python train.py --n_experts=16 --routed_scale=2.0 --balance_loss=0.000153 --positions="rope" --qk_norm=true --tie_embeddings=false --optimizer="adam_hyperball" --weight_decay=0.0 --warmup_steps=380 --schedule="wsd" --decay_fraction=1.0 --dataset="wikipedia_en"
Below are experts of layer 3 (counted from 0) of a mixture-of-experts language model. Rows are named down (a neuron's output weights, with its number) and show model dimensions 0-191. Each number is 128 + 32 x the weight over its row's rms, rounded and kept within 0 to 255. Numbers have three digits each.
Before each expert's rows: "comes before" lists some tokens at least twice as common just after its tokens as in all text. This comes from a sample of Wikipedia text that the model never trained on. Tokens count by the router's weight.

# expert 13
comes before: "0", "5", "4", "6", "3", "7"
down8:131135164084096117147123139098119143125059156147141183131206151124090171113131122141125143101131160136127146120132196104048114139064161143108125126078149111162150064068148082106153120145110071127151105127121162103139162159176168134114149180112119181088164145126111163103174061128105117132170130118115126092122143095104146159140124110083121076130142089178158126121122074130184146131129107129175128178175060131095099102112106149086131172153176113171153106157093117062148116037176141099156128100100127102196083147171137044134206110143144150123123106151169150168174134166137141132
down9:061121150084118147070156113133118138098135092137177117100148153087182074139133148147091120118092095151119171119111156142139164166175207066133082128108093139142118133180102166145163156172086067100161110119115138073085145107082113140161120120136086077164140087116143176143150160189176103203184100097104196180167094139084138149089119210148115108105156132160118109109078078154112127170136083144162112105217131127119164174149130127109138131140104137163115141164126104124119124135176103113118128142103101182157120116108052152162159125114205120104108126117112084098073105118112128146
down10:164112139140050113095137158124110156140106076155117081119133072137152130100141175166070200068128130128120116149198088115132160148105103074173082131159133141102099120113202109156142121173183138081167016162126085144140119094131138112129171118081153184127147145118085144144115148148090114103156105130169114114073123116151061122098083127140178151096061112144137192193143115133070109133130165164128111111151185139120121111116133120135132142091131173138140146107062118104112159086137145153132091128113143151071103064124081183103191080121135063115133126147110137140148110073138133103
down11:089096126147146077121128192158116092112071137145079114141139179140068098170128111171096103100095109135132155147120131143139099113127129135139137082164126170110132093169138129152065124083161113119105148127114095124117129126077111146123111121114109177144142157194055141155060138133154116134089095159122139128155147078183096137119078175142121153136094133164075085068112122189162120095089161153147153106127129147145147142105166156116143037136121075119137130067134103159087144226117146176109061078206151100184107092087097155120151080165098100183185165162123088095159116137156131119
down12:164125104096128132161178149110152136144147149138152125110097116101097081083151193131113113121178197111091142138114134153168146138135102170113127150141146129141143082143139119137133077097129204139100182159145142098145111199145136077116178073130125108100154154204137072145111092151102069109097120081096150126162178109135174140165167083126168081102118074113086135085130047173132125095124137096172099123113130127029140124104165130138140094098134163107113148132119102146097187095137055129137074126108073101103167158095179148199126152124086157143111108130120108198129151084095154063
down13:186167117099122119110124123081089135187098147162143157083114052103109102163111114142112129095191157166144100076141169101155116134146090144119134098152138150143170159114151079155133113164119167151148173145157132080164115068091130069200135136170137123082130045092159115109102140151130115123121167092126103106154108189132141084117120138158088137112135110118137075128103150158170141063141167141125114046156171108123152134116174139122147127138191118110076193095132151067157151173141124206146144126129139097119063178075129128154170083160092107133125091110088191168165195115095126111

# expert 11
comes before: "\n", "1", " The", "2", " He", " In"
down26:135102162106127114153099157141160098135164232141040118114150094088196143056132122133076090125162176127133105140090161133151118107097142164140138084151208153162121102145071113131202111109107142120154197158092160131165101099075135090077161104116166108186150139155164133130120160130096076103104134115103107078151142171172133125175159096091150096129112134160138110122119150150172073145109145118134098128152187146104101172160100147079102068133093109108126129131133144128186028120124095118125081114141124146138149151129152129116138106118104090103136047154176063135182111097132149148
down27:131144139148124084140138088083130129110122174139158129124103099108131160158150125088202180101143172170143188177063135122080157099146160092066105109162139103124153150150132201132119149117149187188202052164097133124168106155129097056183095095043117131098141116110072138070073148121160118153110146116106132160132145179206130082124115135118132147112123079157114083150149106070197173109115107159145147168114121179167118165072108160133099124148093135123123073145151150148109100116167195132170068133167097169106120105151119104095134144111119131102134102136121152175140112139106135099
down28:164106131194107119149113085104186137122096093096080149172110102166094125123179139110188191089137144111082148172052104156144152117182125143151089064153088177115121110103168070072143158065176072106117093094124092119109112150115088133144110154086123162114093103147173140145101115197166125083157178141127110177135104059194147125138131158138076135085108185132099137133069109138153102115150073137150148076171129131127094171108166116093190091114142149123141056183130134099159123111095110115139142153063105172107110127114068151113151115150114141140107139105179146145149118090111116117
down29:162158110116195171083121128174143148090156110157088067174121091175076089110105176130176091099137127167152123153143165097165137156107076122130158129153158177121111171136116095122162147097116145161166165167118113118179145144101133120136162130123211122078142142143141088119144068092129205128110155139041144175174211201102097130071163164153139085116070109107131181123142137109118097117123106087126147130090151091142165101164125143181160116197088126085146142156119125125165067150162157084095139120154132085098114141075120104106113160137142084114066122162094084135157135159144126126
down30:075129125163198117189101157120107127087146112110134157137099094120087105068060090050092097161103181122088120129128128150146089151115067188095139137152149066115128078139182067183145126106134091137119106131116124152140146103107153165112169121150118089142150178123118137124087058133114085090143089100125138106182154161163105146173161155112136137139126164171109176095151105113157107129154143091169127184173103113096132125147134145174141154156113169211095142170085156054113123095123112135154118070109117171144113065121161157144109114133190159103192161226128098134106134125125134125
down31:162108090133065163054112173106119107172110073134148086090128105085137182098054175148114114199111095183119099096131145135168093163168115109089143071118116144183219121140127091123097120147108149082161118110086111172146183185123144148112112143175153131136162117124111145081192168090113166176132116122151159111130061150121149211052098158114100102125116110134145143146125146123117120114137165131116211147188109141099084097079097106155116132153123135148126172088070106143101150127125133154119076171135112114124112140117154088052169130137132098158177125155088157115142120139153091114

# expert 14
comes before: " |", ":", " (", ")", "–", ";"
down0:066169154100077140152145102080130136107127135089108197076104120146071147049108130161136169089111118107165141147160125078046097112127067131118132134101087143141075158078144087119140135129106097138097135086158082093162084102092135186125130141090131066148191109126109098088137081140148148125145150143098093101133139143157120162125106098054156129106166120164089102100166060113124136126122120119108163097137172161111173166104099142174115109104102176099144145076148143139153121141122167200181109195107139116148165088163139125183146211130095127104129107125110074103163158124110050150
down1:140167137146136103079113119134099134168122164148092061100124152190155149161128202167090116137176166147106161165060144158109082180138064134162125149133146153165148153170133053124103167083120128129115168072107111160190097152072147068062093123162083146089166151114102118162171133108143129084174065121091126118143122166124067149133136087188088164136088072113181127133132063138099131132129133093168141189149141149138097144117138141127088130102154107058131115119078101121130059112146147128131122092136143154133133135078107131167133141146055147047107106154122120144086137117113156168
down2:132090153175164120156117157142126191194095109146098115125119146211081156165095113125082113128081158129169092123144108131146101102135158112111132145117130140146159144120089121136075086137167111102080100144118097077140077122165091135147085135141081102148133149080106110178131074107114128147144116133114140195144111149167148145079143117143158149126148178135153039111130130143129146118121101152176172071148117140087101135097114166108130130150171075118084075126105064133142107177182083180086122175136029122110124120137140124112078167153161081179135063118200112089179155164143184175
down3:097115070095141180140135109126138201065099123108162042082122110169164106134151184107144128126187155102117129172097079129125114133192079181133088086128164114120102162208121174115146144156104096134116125156164152175142109117044106143147142110056148144112154140174136161126144162091165121116114153106097091095184079090148155175095140128144118111175094152124131134135118069185197100157217146127149127160172153181138138145157081134133091111091119117046127114167122154152110112131139153104148137129087118088147146129081086113121158088130113123183090124114112116128163091110150075112
down4:113136125167081075140093098136071130134142139143128112100120134093126150091129160080107091150145092113131130179116156163094155150111177143130128126190126127154171120127103144123107095148133158110100122177082172057105140059111104088084199076125068143074107201100144115132118074163163182119154116159152073181171171149102137155125087114157115158129087115112106119094098133111132161081106137106145132141134092117133146129214106114183131193155124105085150114088132163137151172124086128088104193142133152182134115088198113080073115151132080066125116145183064132137145072169155156113
down5:151148095091165120100140082136086125146076107090162085145171123151123145109160153107151154128068117153100199173177140081146148162134123100165100178116154132127153126144079125077130142104169100172105144110141168114128155115070100114169199073116151152138126146108129121099091115129122117105100118183123127175146191127174153121126144110160161150108103081139182152128184119137068108165094152059247145131135151072135184138129126061120119173144172138157115071122103146139144116143109151126112102101131143136118059064132081221150087147125125142095083142157113094124118203114126113103

# expert 7
comes before: ":", "\n", " ", " by", " a", "="
down3:138180127125121108055141128134143129140111073109131131124110111151085082102118114108133129172143105133182139184103124110104064148121102156118088098074151124146156115140140145101098154088132158123161122063107131135166087150159152117210116094137157132168157123116139144141118106110089133097067092158104183139132074110124133132135148166143198162189070126099151105160041117122184135175081088078087047122157105089114091122115130127152193073044142157154108121099169146154208085146114183176160101178135097088151141140129130106094114132155110101127131175145164143108188082143093111111
down4:123108132141204144099110134094148123162125085156107110056145105144136079159185148130183111125148107128111081117090123151165091100095129121134124110200183110132140165139148103094101142112147154090131119089092110177135104145087154118153162142140140134094140177162154140170139121167124053160050137176171185124050110139132098186170109176164066178135095109119063159142092125142103125131173101095146109096144137125130147123064153099155095191181108158104164086135137092119091136166175104154095094183116097156162147081158086147166169115099171134160106081105085108134129100133102129055
down5:149091107156088174147078121125111170133143098103130149124145092175101122148082161095131159209124092132143144100148162082188078131147135132107085054120125225136104123175149126096152129141086129144073136148109134102175095175107149105153081140146196091101122164127103081109179117172088102170142114097137125200135098128135122119116077148141123157142087143092140081079059199111156166101169171156089114139150141081159096132088134069166176104181136149131125126166129133122090167142111119172125166132106119119120057121156100083047127127114109191129095171105146105154132141172105126113
down6:135058134119168146129106100138117191138138178068104208090152114143108220148115161203079097161080122096143118130135140178124145099154170162113158087111170128146135106121139098085180120152080157161100104051144116124113162084094110136135110193101097104185167108122136115101125165106133077092157158069137102089168090106117122182142123079137133115187106114117138141130156125115156152137080121161148119126168124172122132144135090118115098077113128120120154111092056085173163134153112102135160054127151118074105119175158197132124159140108160151111093122095114117072103093081139138203
down7:137130065098106117094177122106052088099161110111098122088186127121112139153154113152112137172148136081093138084139090115140114101161110144098149171103107144121139172158102172124124078141177081125134204136092096219105186127141153092122113137131109173123177156135155091127097090111112114084132115157115121119095123057164165148113035174089203181145079134075113089151170148085108155095083142113102176131135161074129156118167124162096104101149111157127137157111157169173136132086109092153128092169174113075194157103140157089106119098158158127145114124085097109179101122109161157166
down8:109158062110120094148105211130133091083131163111108152124206091125080198167084086142166162166151167121180102103125124126076124125151167161139118084125184181165167142096176102129119123099109146150112109154086114174123158081094150147134059172168083133127174130072140182183106213148108188144152146067115085117146130084099165121085148116155130126155145082122152084178166141157178158081113090189151159153126152150126145113103100087128106108106102083110130118140128155101085075163117140155141148111140149096159067111128133104083125110124058102137129100168141138100170127131124148140

# expert 15
comes before: "-", "\n", "|", "The", "==", "In"
down0:133096110183164062153153069158109123148104137153155160121147104058118134137134168116070127159153071109134074099092154147173098163117097178143133134151169088141057145186089149095115143153187074198162160065097128147110096131154163157108152113102146139150166145063126125094122143146127081085062104162144108135104150099153143164111132150125150133099148175096103037180199141131175155094123059156110176149114119141142129097090083135098136128161141145156075095128171067127147088079158129123116130143137144139169143124109115135071166106097158126142140163130148147187198122116103118162
down1:149063151115131175143188210143189106075114150143127175127139098083142136104136159096116089189092126127084113093120122136090169126097140192164129117185140139144081130146091117129154126185130108063141132170134103083148103115090122145124115099190147126089158113173142171146160088063122085089142112091133135092118139137121153111139123091034144117153124137149198176143088111100096076142174143121141144154123128105096114121108175176108081126090101138120136186106121122054147077119137099164101117100173132076209121130180154123163141120140169146158100106155154072106126139081096197123
down2:127140145153090139140150109173139124102109117096108098074120107068151114109083098129148165182113131147171104063119164124185148121133199089103094102159117153050137115111141132150133172138096113162111141118175174096149142144115167137139179093166124083125124100148071202150119153069116133114103102118138130181115087151153145171100102174110143142095111108116203084129187141107161149085097068118195114166119103172139184156157206114104126132183079155122100087173105109122102092128177087144131154115108094126128129113114116115171197126098173120073172097154108200139140168137060108136
down3:104157120126081099150092075185165103132144165158149140129111099114051130086119111150107167093175155132127098154128165138129123129141063086167116101172134117097123117116129113082116113098121094128141160138112146093124185111130085166128125099152100136089168109158103117086107148119185117130084083135120110087128135128212118126085098116117108185130028161118179066077185177180097147138088134148156126146179160195091121101156126101153174175166149077165164146141097139143144170100129110116137069156113173110112113116165078104136123153136206152153141180115047089092101134143179112094
down4:147135083095086141138155077117164125148157156128098105069166119135084067119115200157119130090126100106128093159089145129100122177097121130156138093082151095149153106143125116122142162082132177176170105142160179139100183169141137114137090169118171163104070145171210138110153119136154134123137132163166150082118086117137105129128166096127078166122119173189142089132129110196115141089099155130098098062129171124090141144136176133141143174121100128118124155086131082082135104118137116114167122119098145132092163118205078151161131081116109102155120192187083066045148138200150200117
down5:134146132150076084118110121094164127161159152082074087187105137148119181175098146136126151120131178085156135131143128114141143069095174105111096110174081145115128136116110097083137079119126120154143114130187119126119195082120080175122133195123075100133160127109199106128118142199105193136130185144184081150144106096119126180121135152151096187139082133120142150127125129100115177128183130145071132109140103151068115074157106077126158093114142152125142140124161085166179094145135125069061131136183042077141122096102144105122112163159082106138112060118049125103174121148143119124

# expert 10
comes before: " the", " that", " he", " a", " be", " to"
down34:146114135142126120077090121113156123163135153115124182102182093092137100124137134127193083110171137100201188159078138134146143098134142160169120079109145124154101133141085125101129157119124135091138108088127158126111109116155087120119129143117097152131111041203186112124155117165146121154071155076115177110119073058102109108087147113089158099086120076114143118142090072131189154154105098092118148183097149141096146152091113187180141162054129143057184154157118184142106140135113180119092187120131161076122185174098136113141109069073151098118131107167082094130106167105141165112
down35:165124109124161110112115108165101026167167099080167133137170091129058171154077190055190127128144114129121163088137125115055140124101146119119129145127065100195158154125130127144144173115155119149122117141119097129111119145111085098070112142092115152162155150179114148067185124168128153133147106107094138084145146053054138155087145139165125114126193097142147180158124160123162132154041179149086177146081099140130106105188119095135112152153163140147126123147069113076084103091098144127167165147141140141192097180127154102135138104156137114118156124094151120127163089093132116170
down36:143165151109198145124127096162144097104170094152123133106182139156097088125106073111134116087084075177156107121119145108114159141152107124138108119068052134129130119145094114107121113106170095144158078089172191107185118177126137105108152165065150119159158148162121082143032144136142096164160142135120175107111140172068172123109164163181093129131152131122153139092095166134142147139125103127172115187095134092102108084192171130142158127135118156063139238100093172112157098094119132149212165108124115122064090145106088092126163129108157101149108097073130140165144132090107140143
down37:068115116125143109160090129089110120147092097114075108095095140110106133100101136166068146255130137158101152109126137136093159107103139169145134099147111128136143204181142137102171167193109148147129164118148099048106181090107157178158146131068121098139115109104128148152089087120105139148124142142152159154158123104144134168150127107112141123131068148183161106167133188154138113123146093130115086095143077179172183068098111189115160146112111094123112101157158128116207128106144104099140135179123111133163123122098156129138166156123148091136168173202172059046142137122156159082
down38:133092133204087127101187082100100162144082115104166136117056080163145135128154111135123176162151106149138171127146152106091113136146119123122117176147142112145050145124107092121080190156144121140107177148097081136077101145139160179140188186145131103031155063114140110170135110095141120167116065113141148088126110121146138160132116107119123116094072088128085210154126105153130145079088126147166100145179118129186070093103103067139121176140170109168144165176122109122163150128129114153132082143103114104122083159112134096049168135151172118106138100152125129102109159212116093155
down39:140165206105210146136165108146115125089199095167151126173121148146078109090132099049142125055139144070120150123065152097149101142093132155102110140096154178111177118059169168071074127181152044142108143133134150177156107101115109130146094130118111079186086146074115154141143137112132190063146169122133100169163164120106097143131162157132171121105155138149179137135105134157133158134150160136159142159078130132124071098133173099101094097162129155089156143119172056151147118129142106070097132103138112127102155114138059069090171125089124133125108105141120139132146110156139154178

# expert 1
comes before: "1", "0", "2", "9", "8", "s"
down5:129189132131090073136091098151087135134118114098072100170098130133095115152063124150096149133155099153154080200146183109112121120127113152133105126082160127164136084062146102124127106119131165141112200099133108123097204133093186084130116197105173159129159128062123121160132152110163114105145146177194150179136165158131124082087128163080109110134136164136115106158131171095143165141118131117105072084165082126181077137165159138089175176088121148067164101074140130185128182133095167115088091112074145093168133089115152120092147149087122103145201117096140143107150132078120082117
down6:110170141058134143123127138132137083138098076108123094124166161136098099118161129174120118160127113086111113122121085095073103115135060224157131121127107180172146151167087126133148134133118150171065172054132161124067166088048182116140116137107153154092117190090144094171168110141110113099140066105163146088162132078092123164138113118098071139152144166186130130142124161110147170126157122174140181129110101182096136101077137120186149156141134177122113142112172089084149171087158083113102124166126158066165152139183164132126149127101139113151170103072176107131118077162103118094
down7:151127142131154121131159121127096143180114131114150100177207168131098084124134146155177168140127124103148110169136185097070116128138079165135161133103183106087140111084123136077104088179172125154118068106152127124125113170103143135108150102170143168091133143166079184036104120119146121112184101116093096125092125137097005110160065162126124159131117094097057118155144180151132121096085116149140134098165199101123074110107145133073164128117123169127108151109141168133175118114106119142149106131163172117120100151135094131129089106143100161087098075080171178084143176139117165063
down8:093161087147175113182038157115122095136146203161163134181149073161146123171134148052121109153098133107175167139082174115129128117183117191084143096186158136195161185123142153121121173115108102076109126075167058127129076082128113143129074148139153135163124129200150159139141122175092162124155125127109165139087133054173166136128104094116088114137134150137133129134117199133134111104109147100136159099118134095119116144139093139133101112191119123132064131140115068189102151164123110116134123148113108109082165212101145132078100120106143111113156131107188159145095098106109088162
down9:072178126079093106123140122152157156064133088120135120141165178098141178103127155130132155095095093112149137183086172124108109152087143082161149142095090132172115173140104134130121117134102167201136063174101153121161132117148111155178126182108157156087161109109094085095123141132125123114179115142133120140110143145114113142075115097111147143124115064107093115130204190116185106078141087094134161181079159164096143120158147079042100100089124110164098162142066157086192116111157131097111157169199140110147115108125129134152127050149105159152187114176103202113125088103155160120
down10:174132182079148089181125125140130098114088120111091173086171164099164078093161154133110082099132166136160198104067143117140096110139162117115150091095052131196095094148128118112145124103134104130131063134081119147119132137139149141183139142112156148148186149113097092110168104082096147144159124134089153124098172152121130135154073156140115145084066159135095035145180248111117107084139052147077133096116141099125162120123100056114131142116130121123125109148088176139125070071085137143081083161174148140138155145148123124181131090186084126158101147126121125131119116120092133137

# expert 8
comes before: " of", ",", ".", " and", " in", " to"
down0:090134132096156139189181083155088102151125116125088148115115178161138107094120098103168156127097161140170157181120114098143072177088110167137107083170090180141093141095149083165144133128107168107143155057189082123150127111146127148088153133125116159178196119163200132169100078160146155100146112151103126132140116081125094104159092161144144111129107169187083168170096079118166099087129170126112081133162167091140115188085092115061162135159088101127115071150132210119105142152119149140123063130115132086191078141100090140130122096170073139096098084109121107112140097116089112143
down1:108132117147099122174123140106153103143182140107084177148100155117054137110091149096109211077114158134120135091094121144185110124136155122153081094164100180158135122178171158155106124121103113099124116089085104128102123093144060177098123087103179170175119097147137127111172111122125134123110167131073132143105072083090164148125123103107097099138109100146166131105128203079137080143112173169133145057157119096091135123155143117132114147134115121169126136148114136167200104147130108205132089140136185137169153204157137082175154116142152140166132186184151091068074082185129166071
down2:137126123089179129141148133100108128142175109129144152149103057182122126092171135084090117138134081156135119143159121050098072115151136148072118102078175086141132164129123075113107166133195147158119164128146070152057098160113162165086181206077130141148170146114129127103163148095075202140142087146150099069118149123134127078118115150137128181089125119162099102110111083088119127118124135070106079121075203201139056104107073160167109118145109152117130174143089124155122111084121145094169165107177100135188066123142113133111139141101120103140159120114104195116104155104118152129
down3:198106118129153074150118119121113103097176143128056175162083131135145108190098102159134135107171143169116126119118191134161153126083067109063104129123137139129123174138173166154089142086133151126177114103151135135139105136135087144077145141112087075085084137149111058094154124140114122143140167148074113145121113115178118136146129163173106124065255143155124221147120191136127120157101118161146116139129087061080143146139092094087121127110125118104127134113098138089112085130122153097128081141152136109153184108090134080082109065125144156136135065073070161169128127125112154147
down4:126112130137189130166083112085149132096081164138070172107168173136124114090130073143134131118115143144083118160093182142118103118122115183102130121109132145170089060154061115181113137137147126126145142082140142162131138133156073136141126129105093156197121119126102087131067144148175121103057115111144108116098209106079134110178171120119120190114068109148148124162143167129139112112075104154084164088152143133120143161134171182147160116142110161106121168201123145149133215158156117102086120099143093143142135092085156176141127151110144166205073151112108155073114164216141161079
down5:141135105129083100145124150091188089061166119102131172112146069160139036132109171168106137104111099140160128091072038150193157146166093105128060141184069127124127115138121145164140130150155132107188135143086104081154142174155078178154171138173128180171128116108104100130136192120160100134109097139151172149070096108155186117106205165149144143148087157137082053121100200121118109120127138097151145100146110110167150115132114148151136138138121109144106128108109092069138156094146125170136098100134199129119106175100090127155089126113109126115065148142138147097174186145106128111

# expert 0
comes before: " to", " the", "-", " in", " by", " on"
down0:124127138114090165117115138136095178060169141134126128141225110084139197160114110132152125094090093109058148159167098158128108150160128100101167154132146128115120071145140097125152073185127080118135108107078046147156130148158156170089124103097168113115137158133104185131105111124165088134110093072104169173150158176117131151085196094065117114160122144082128100121212154173134114107119160100132063134165129112117121132144140094114078169112117085151120195141149097067155170156110096117069132116095047083141168146149130101109175143156069125153118130124139075107148140132150094147
down1:089129123100177089148180102133117082155153134093114148124102110136112133109129143176081177074122141143123115150130177101088140136092107120073120131179092164143083128130136161120089178119119143117190152163158156096078069101185104099079121147101150148150102096120152177128121087131123121127172135146107145112137130216135239143084121156144143077110135070116130130140095154123144144177191107076110093150138163161136095119131084138131174146117119082165208086099172099088106096085137033078155109105112110124101141163128115125072190104180119156098133117127125055158110137159105104158
down2:131098153102154136106130149111111147059126132128124145132086109079148143066140122081113172090124103093122155143219164104131075093145097101084135107149188087134165136146113101111140138140139192117134149152113095135145171148169092168113071163096158122150133090168166130115180109134126117121162154113132217084142161121138182126120073188104131142103175129122105138111105117127074130165060100147117117197032099155151093182109088089104146140093082141149140121062125098114100126135140152098144171082182147130142099150184178090124131106181138059131136147191075091140078145109145125150
down3:141119141112149133163109096167099094126207162094143182100143097135160161096108064202064129139162130135154092102074193111103144172117136088118144071088145166100157100165060117127145145103143149118136137112117168160115143204140099156136158117059125164080135079139107130139157121189103148118148074144114129124174148130133081102123165109121127139123124047146131105139115234071177100180118128146118095155162182105132085121151112053119148112097078078147138180101159140102129131154152093121125122167130135139114082139130117143138157096144162138120112211128113145120162165156171165064
down4:100159109116137135109136096160131183119085155107111145088162123137090124145218152132110107092118108120139100106104151191131144138145233086199148163140225161119098094150164175131150116107139133062105110121120124118115096083093139149102078129129159093118149079182125132117145128109101091143104128130161180110116116121121127142129187126110125134168092149086123208170147174140105058102148089195090123112078103144143072121087149167139156157050140159102187120080133140161164203116089096096142130151121090095145126175131140099121153125074109103122155150107103154133150179073148086145
down5:171083097093118105128122119166041117149108151124090158141135115048161158120123174107151165161111100119115096085122196091212131130177132122073128125128114109147116090089161131147117150110114174122154101105176099102147114152164175100156116161081117121169157057164132080127081130134075078129158130173158116116107074162101106134096128126151159179177111136095158164128188166064110090134114184062101112112171127109151109157137137097194183144213091117146162178117116110088142173119103103109124108113155106114116188153125119119160121081118162175082080098108129152074119112098135146134

# expert 6
comes before: "\n", " ", "See", "History", "Career", "Early"
down31:131144154115160104133090165146129103124146114156163111164098118110127149170122132122098104066116158120109177186116151111158112176144115135200150121144154181133091139133120071154188118114138118164158142159067110116168076146133118123139110107087131160111119125114134115134123157113076091082170150129151106172114118137098120068127144128140145170114173155127094012142212177109070140116115143168133113126138148136179104159084081090118084138112194087138089103119143128074123124145090114136061126111126126142134100151141118125102153170124171087092137208121135163121106156193155255114
down32:188116185157086127090122150125159149147119130167151163144120085157056116111145142114147116161123137137128128178160189148181100098158120190098101152161102149117154152148143106155174168107137116118153151143114120103132104116095152101133147117075118144138154132095131163128093110122140172106167196128107101152109113162086162059155112122143131165098143042116124068139234098212120140143105130102171103045077107140140163098123123102153097127128186154044110176105094166008101103089128148115152163106149133153105130114089128114146130110160134156135100159148067132112154136147120143179
down33:160101142214116185097168170113118117094139117119133069135131132137082098176150112129139145148149126136178090122139125148090104142138167130229131126129100120093065076082103174107189151132168162096180147155136205152101151059134173132136146079123120096100121100189123140129125140110129154113157192070086103134081140140107091160134119142112153132157153134183132169062106113135108137162151149130159123174101119113081131077171160151114151066130142159196130133167105098066124133135093139133144109173110102083078117136145103150161090080082142079111163112154135162137099192150078131188
down34:137141108117114075104141138163168102108130136136114099148158110072178150097129122177090150131136097114093135184115132179152130113131106155135152090143157097156126094085121058136185143144077125152065188181089082146059157102153131108122140103122115077109172173118141115152183113071154163168163125141096174154153090162142147127120143025166157198131089163110092104098168158143179110124074063093129120098147140131118120140135112177141079177165159111094076099168147069103153157115103096153122082124154178100087139173086081089115175131123164113156076128167140147177140165129145127120
down35:075183066139081124123146139125180082074144124096126144131165095106055107123082170160108138089129164134120136093127109135175114122094119114075110105202100136127168125122132101103170105123144150171121063174125123088155140106104069073132184125092159136186149125093131124113217141130180142118073123183103097168118125131105134144075135091087184141170212153123127141083137155109123159098146119112187117134152119149142159131088099064140151166078148186089129103135120101103157135146183115130153178196093170146151074127156131169137184144093089114115123079106144116124120135123130128199
down36:142112140108118114138081101091112126138121095160144138134128110107110115148130107142121111149116116165085101139199086169093132049084093138164115160154136186172065112122130123125173138129127099093125118117112109145086070101086142128152094127193151063115099161158190106159121141114163111104131121138130057119181174064079169129119104143130172153129126176132146184163080148179154151150088126170116148115117118098130144113119108111106160098035164166143200078133172177121111137131100099056072123179196168131148174141151164101131129128154121138169102117090163068108160098122044083137